config = dict(
    n_experts=128,
    balance_bias=False,
    norm_eps=1e-05,
    tie_word_embeddings=False,
    max_steps=5070,
)
Below are experts of layer 3 (counted from 0) of a mixture-of-experts language model. Rows are named router (the router's row for the expert), gate (a neuron's input weights, with its number), up (a neuron's input weights, with its number) and show model dimensions 0-127. Each number is 128 + 24 x the weight over its row's rms, rounded and kept within 0 to 255. Numbers have three digits each.
Before each expert's rows: "gets" lists some tokens that make up at least twice as much of what it gets as of all text. This comes from a sample of Wikipedia text that the model never trained on. Tokens count by the router's weight.

# expert 68
gets: "0", "ing", "10", "s", "5", "ions"
router:152152121152153158111160156156134107101152140143096122131146098100138156153106164156102163141132161106149109099150098100084095149159114095112158143152155109144113100098127097118143132123093104151143164118143156108108111166091107109103149151122148159100103109112160154101090138151137134155147166095128140146158092096155104137096103113135119106158106150154142110150101156107092104119154
gate0:096177164161153149136124072140125139134130116156125101161078149147119143089122163108144135115153136133129124115140161125092092109112115180136099094096122166119120141138145146151083126114144121107137150143140108124142145147127148108125145138125146108153150147134091132126136112141148094097162071137139121119077155109154114165129149150101139163184188146122133131116154101136112161140085
up0:143144105090154104133115157144123120145154112110131139123126135138150151096127139146122100122161132142131139127108125153143134132107163107162175114174148086143121104127146179110096126099084172119087077094122102122134069175178170128129119110130081109121094103136125139126130133138129167116095165143132133112147145106109137134153109114121156143135126119135165113186121088082124171132114
gate1:103074161123129122160066140117114133143147100138186109125095126163108116109157093180114147126124106111127147129110117158122116163095119187127131161138143152136129126096129123144136114141126152172106142158121101163135119129135180134168114123153122119181136129132092162152146097135149116105103142160154118119137094118161106119137099136163123144105135100108130172068103129158124132112114
up1:128129127124105114126124142132081163174137129105121158176104162117115111129108096117154119160113148107133076096151157133137164122101127165093115150135164140110142134085124159106144119118097136139101136141139159100173102097162082116139097106103153155131194112141108140134147126134154122085126162175120130148096106109096127116166166141116061109144131117154125129147131099118134136126127
gate2:126123090100092137175111177117130135120135117152118098112112134165117169109130129103137077111166139122152112111115120153091149089129151154121121113097068143150139143119094115130145128146177116147111153152168131155113123146130113128108088102138100151147168160116097125109164088153155130128100106106149101126112171107112145074155149119134092097130161117174133104150144119165125114120125
up2:126141101084118130122128146131109097151127075157119111178104152141147084168113136155094096104111101071162111087136138095126165145156122138139107122095157105122110135131144106140120116157138140141148121118116082119136123135126105123132086134134186149153137142138118095105107161122133145126148130120183108105155135147095165104084118147124114104127131164130181170093089136102119137121159
gate3:125111099096149141128079107143117143118141145129143100131101094145130078113149129177137141145147114135190127097118134165151141075108132141138106104109084106146131134163096098131132067114094162135129153158141143145168121121083144136137090124091108165138155127126157102130155138143077110115144110146114113112138148135119113109139153158115117122100146131155099146115060109141128111084116
up3:157122167167107125117115120100136065131119148121104137138118103122118151098097161130097105131108103121141120141146135129129081121095136107110137100153170149134099104085085133099118141123123097108079163155126166119127118180145138116144135147116137108145100130131159131138130118152160099162130090162083109094091158174133118147114176134136124116153142120162108136111188168124109137164135
gate4:158090102095107140173121136128147105172131106115112106127095128123131107116127117121103135159154111175141137119117150141120183149123117172108139120108114142114141174159156122101162151181109152148113154088081131133125120110069147165131130091104140113129141094167130089115153078120159135153139100125104120135134117174135119091154121124144142098166139144137101119113136176139109163117108
up4:140095139104112134171122156157124129083139123181141117141132080141112122163139108122131104147120140138117105131108138177159184127109084143141154114131118121116158177133097130125142110130104104136111116099075110101123099131125168076114182146122152107127150136107154116151132114139079118113120159122109145112162115146101143158115142147089130110118123086114128176074145155116100121108162
gate5:121113117199113097136094148098101150184119116132149117099121124110130158097161105155147107103127095110120138148130144179153124088129149170154105123168172137091151158145156112136140174177141119159114134127093130149125132145109110105176098143111149100149127157158101065139109153149111117123122155124135114100102089123089131106155144122121134140115142110115124122103144129093139147147128
up5:098113136150160121107100085164153126110143129141106137107089102108156163111162118112125165144102090121144100120165181102137146126102141111123116120129106127087122146148115135119102137121104165110110178089116153142148149116109090127133161138091106113120155085178118123152113165095158141115137127173096146162164183144091118166155148159146135123154136129118091116153131127103141118110137
gate6:080154151086121139161080156139102135118116066135139184118080140148110114110129133176099134118114096138123126160112138122157126121163126148125111140121115102112143115119125129149116124138159129099115123134120108126069124125111126093142087126132104093151100107160153104124198096133106128146121136134114099145098182167122128092083137148121149138105132159088092122102145171140135133128126
up6:131117118147147159155166108151130123154102119149133117143135123126121108143090129122116125155139140116139108133102119157105158137109154113126138092153175169132157125196113159130143112139169102119095141107150107116123178151147144113105123133112155136158169100107150145113138112106151115104170101125108165092190093117116126118127098159110135123132071156124192147122117145167168137134092
gate7:127152167100118141117136117066137133140128118144128136121129123115074148154119133123142117093135111157123124131089124144153142106141114109121120135164090152117098112139135129180094127145179159107129118127137096111133164119184160203178120102167164094170123119131126128130145118170103127123125135172149143087130133113105113099108185131092147142128150153099163108121152108157132128126114
up7:126096108104142144100129148142113120136096147084123132094123153134154131121145120099134122116127109137179132113103145143115158100124156140127085154126116143096187124129161126146168115124162129139137128097184128137146126106127150100119198084126134103142104151153145141104181080076104157125127157092180146161117151128083126103136122124172114109129138106144099128117139094128139129098104
gate8:114153115079165126164137125119080099108115119150163157107108140118111147147113084166128122118071127171154150097107136138117158147162155156100114120154113101102116112133167139135126091123119109121160143170127106156127160115140119132130148108133131154158151119126126131135135100176105124128136076122143111124080108133133152121122156130154177129129129142106091140087109115188099156184133
up8:126119162122162120147085135100134132162132104109097104128162177154111129146147104138118167115125175140119124145124086119129128134096124126118073136090113103160145111151141155123138142131149124120155139123149168162130133177141143123133075113125148113152180117147139138067089144105157084092104157099136156108164134164146119150140151096140171128116142089151113113134133129082115116103115
gate9:141154151093072096112163109153094128134140147125175126132101153178122169085159130111101110117154170112117151132123160125118115147109166165164147135125091143107148151133170125120120131134091179134148167152146128078107099120141147117123126137133152094138135084117119147135108112136092126130140110151123150139136085150113080120109165112163135131125122135132115172155153169141087133111106
up9:142114145114141145163090162106137128153130130048118126098157106110144099142137168150119144152113116134132108147126094111119138165113093084103161163159114136142153105131132097156080079152151127146101078150087162124131119093142106136144113107156146093136122099124117123142144145147142094120130147084099115099155155144159173116109127120127128083116160163129119121109140152112088115111131
gate10:122128128101104129140134092132115114133134144127154137076119126108132131125132124140112145150086103131145164122114138131098071120105163143127154132174103086119175150092121113111163101114165125072139147117100116134113152112117147159133089122111108117152176164134151121139083094103144115125188168150112121095149181123111126088137128163101126105132122121124169145132161118117140177165111
up10:165104102149158140120136124132095135134152137121161183113117101117120102107113110058113097140152178099125151133100126128134124124101125140115119104160116139133149084172118096133106104104107132133139122118094115174109147136085152133119109134120131176167150121144135097154163120107142162145123134136099113115152117109101085087126116135148080128104106116161076120111097134122137136199115
gate11:108107115097128079113101095107149122153134132156124132083105120135115157130132099117117114126158129132159074132113156137123143087103139150121137132184119133143124119158167151119142152131168101122105161126105132159093161097116128132153130122170129116192134179118124110183146155150104109136106080126133099145127102155127129128129117135140093142152177167157105108063094144120125118122131
up11:144105148150098131120126140115128156155114124170177119089111131114141098119087147124125165159118148073129121096135095149179086145097145142141116136161093132097166140127133134117120140085127120134134137116101132134139090154141152141165141170093145117131116135146120158103145122138140160149086144165110141110157126139101177137087159101139076131130136107115086174135125133177154094107144
gate12:129105187093157111126133109097090127147081093139118066152060154161138104158123076153133102148093149130137120133140115115138158118133155130114107154150114145131126135141117155166138147107103136103157143133154125126139144116067126134112132142135113133141133136098134146137104071129112126097084159157132110087112138121113133132137137187104145116160164106167133105130136123095104137134091
up12:118133132109149063087130113144098180102103092200094145160091141115132096133120128103127129131148134140169165171143142128134128124132141158135152153138148134111157105152142128110160128111117113093159154101144141131081130140135141125140114117195099140149093136138126136126157103114117155158130132150115128138163130139138193167125124126146072140122115154120126117147127133076103111099151
gate13:120156113099142137166153146091137105179123131087180084149135093161105160113175101141112122145119118157145119172105167115156142131157148134145112125115143140124126107159141143098134144127111136139154138115133103135078162144131186077160132122112092146169176109139113113143164148124100143132144129157128089146141154141106137123101120174148108099127161141135131115157137102127125146165092
up13:140061097122105090111114159099186116102117123133118121118113129131180102124144115126104085107120117110145181133131148127128080086135111146107123149132125136119103110096131096122134099147170152090138115169114151109147134100151124150170115129087097117133151092148150106126122127141137109182123163141164107101154121101112101137133098108098112128162099128166128103124134110149070140106133
gate14:072145109086113159129162119105159183121108074138116150131077114130146113151132115145113114127126118101139127162099125139132163110129164106141110063109118152141151165137134128129114106145141127099125161114137112124175129107101188163190134115127143143129146137109131108111116140147160097173125103164097114150098123120134135098102157143152102111101133124154148091129164092125117145102126
up14:158110115122149093110107137152116151152157151084124159155159096136140120108047133139121106154150128126148119157147144137129110058144137170152162087172135123139152086137097128131135145134132162124093076138160145126101126165095108098150100085121086119106126189137129115079117115134136141123102132126129121134162144130156150102127160101135149137128141144100119131109130122111112128144151
gate15:109163178125145171108098116117110170173158128132130090121106127108105091102100119104122096102113128150134150146119107101145113126080162108129138142151168112035131163117155094123131113104104127115141129134167140136150118111126175139159165110142140150156157126098134081151155127151136103124126122128157125153105121147132116103097157165159121148144143142129131102104121112094103138136088
up15:123108122135114144146141143133138112134148160131150124148155101087099111131147120117132148147098119151165123078145138148077065101113101116116109154127148129183144113205112121094132167173145111140121151135123104130141086159115105133106102131139104121150120134123124168099142163121102141148164086157108148135144175079148145127134122107106164144160163093103140122097135121161117132106132
gate16:114133148104114145144094103091129082174121119071113135128115102117174096079116086103133139133104126134146184124116157113098112087090115135097108148137151125084175118176107088130126158157170120138096139134094131147133134144140103152133116131111129146177148148133085129145128145158101089117162115131113125160084154150158133135137136125139143142131156106100126133095159109139118149145129
up16:100120144133108113145147150143105145143127136099170108147102151110118130127126127101189147106076130104137133096082135105185120139140142168110102154093161097108101116154114113141163120101142106131089125152140138113117139108125144132098111148169146117120128146120115160128109139150135128089136098230102094158115135144129134115157109112159144122125142129165155102081125099142141095120137
gate17:157081165137144128151134131160126145164127101105155111139100106103126123103131168129147171149123155083117126184094150169139126155125148117111144070098095123109133178148098160140114155156145155106118133146113106140089139080087150127157099127143136107189136119152116162149114113135112069088161122156144136134122129148136127107125126145123110142099141145106110097136155105127117142151141
up17:160107145174158156098104107157143122115125159151128146156117130109118126110168137147111137126088139115124103112155159131054134132141103112152079109086114155107133118120108102148188105119092087111163109115097086155095144086142098120159143130154170081141154127140117160115154135129141121150143132117083119144122069122116131102122133165124145148083126120131144109145148150133120130135116
gate18:144132115115164120060124079119081142135119078107155125128077116134162156119126116143134099116135119155117111145091151150152137133068120131129089084121119129086148093150153136114168142152164141126122111180103147146129135116133157144096076148146114114168126122157129082114113133110099126110113114133137058119109115129117125137132143132138148086109143129149174158128121093137148131149128
up18:080109165114124135111137176140108122113106179140133142130151141160117154097101095129175132140150120139156111108169117131161113129126162126120111131155053145114162150117112089104148142075125129129129116118121089134131113083143121116148136102118126132070137136130151149131136110120137164136147153121110151090156150092101143169144134108131123132152091107159117121121046160116138107139124
gate19:133122146105124063143099147087112150114090083134164121118106113138135168093132139112105157146116128102112135136102102138141158090120117108095141101073132156105179137137105108075143116139118127135152122128113103166107114147170126143130115124125116103127154128099120143133134128133114115155165101152085162117122130153117098127064131079105153164120109126061142120102133168145115127114109
up19:147102145145154145144119143170138134140162142124148123124115149142171132162145105176070126148130120101090130138119095113174113122145169098158068146131142158063136137168110090134117125127136166154173152137066120118131126137161154095103104124124162103128126135159125113108130121096135123169128147129167171133137098128104110102116131111091121148139146160118104102139159144128118149149127
gate20:107140129143104124159069102117102087115134143130116172108067149168107092116159138112145064088155154121162147144135148107164130117092139109145109100122098114118129134099142134124142113135187092122162163155144148129139141126135147131121118150137140115139122146145119099128091097161134103170142121135160148126114156130078130166107156120165142088143118138138133117162117099135166171139119
up20:158140114122142104114072136139132086124126127074132131126163092162140109169168124125128126113148170141157108114164108102133147111129100116117178138115162121090134114132148148109076141120115115162125096128140125152095117131122109134100168137136109155151159158186122102144081124135098118090175137137137132192141114145105119125093108118102123108130137104145142138171130093154161167126125
gate21:162124158086115142131084154142112088158101095152117140084075092117108138109125104088128115124125097152193146123135150180153119151126123133162146114147088123121164166119137111158125083112144129136169132150154103121068116117157135110162105103120095119101121138107182115112117138114120111105130124142156122138137161095115115135101105154124127150145122105143158138142121151121151184114134
up21:160142121092139135124102152145141156122126114126124135123118110132083122090127103120128160159113088142100111121133105092149131119115132121126129129194127137128169106090108110136132135125124076146091148144108141141100154123136162104119128167160125127116115168143124145125116081076136137152120117129154153145104139121172147184160128102183161063120152104096112120170106165170111117110142
gate22:141122098153103137085114132130134134100150104135127137155114114108117146110123111129140159152145111100140124148098167105108126117112127136120143092145157096140128176060125111135110160116132134108133131118144129099101173120106107158109092125173114087184110113122156142127134119164110130109143104133132087151099165143085131130133160163122155172154152148079109169157140086173165136135095
up22:129137117161151139141111139147155103106104077069118175149133129127127140122150107113121132107146149118117099154130135143139157101135166136066119125118152120136141120128124126118095142141135135146125172128126097128143136110127127138111162060136100140148177106066113112131158132107094163074142111125153125133145100166148142155173137106147158103133120201114123168121115133138134149176121
gate23:100146079063141134142129128159096128145134158139137121098140166101098091120122141108123105119111171167164117091158117108091118116134098141119126090110119108121122108143103126148147168168097126107131087164181098163134135142117127125132132123133131086128129117127113107126167144144091095120145088102128145135065114137121169137092133143153131146147120134097157148122152095174108150163111
up23:142142133111137123180153142169101152173167132151095125095137108124165161090138158100128160115147139139141157141096145129087132115138123149088171134142087152103147125149106134143090131104153108117174127126114117138172084109123116117130172105182103149135134145095124121140108115129139114089135136139140117154119096141099121106159106141081104131141152104095140088116171126166113098097104
gate24:110123124122123119142149136106112133117139102123124151089104136105126116106160137089147172128158163142129158139146176191139098137138118163092107116149071108107112128140127126119132116154158148112131131105137101119144123143086122162131075104122134104185137140076090121109153108139154177133161098146121159117125172123087095102098153158163168137140123125091090127119163121124142129125126
up24:126093150119134185182109114141130151147124120132119128121150157102143080124170140093129123121083137157150155154118104143128155127112144154182075161139127100098110110144163150151153123098090141112133116115148131139141166114171158097127106106105086116127127122173202152127118108093122123150153123163111138171126136128132131080136135122153116112115107105156121115112131149123142101092108
gate25:143103136104114106117085097122124152141130123137120111135109143110132122136114090122138148182146144125136201091123182144153157114146162109137103095154117127122130076149136084143130128138167139100081149120121143151129187123107154163104137120108080138124103112150121112140122172156162151106139091144103130171129140126091121113114178133134134123150133110107096147155158088147141114108161
up25:150129120126131141120146117110091147123130108160103084174112148143167170095130122110133122221103131127132170151115136131144124146135132117104155066155118130128150113165070120178119107139141148106133157106133123129131135170136103102119137112124130125125097128156115140125113128105143105164144078118155108149143101140100151110137133152137139164156126062122139150142150111151088120117175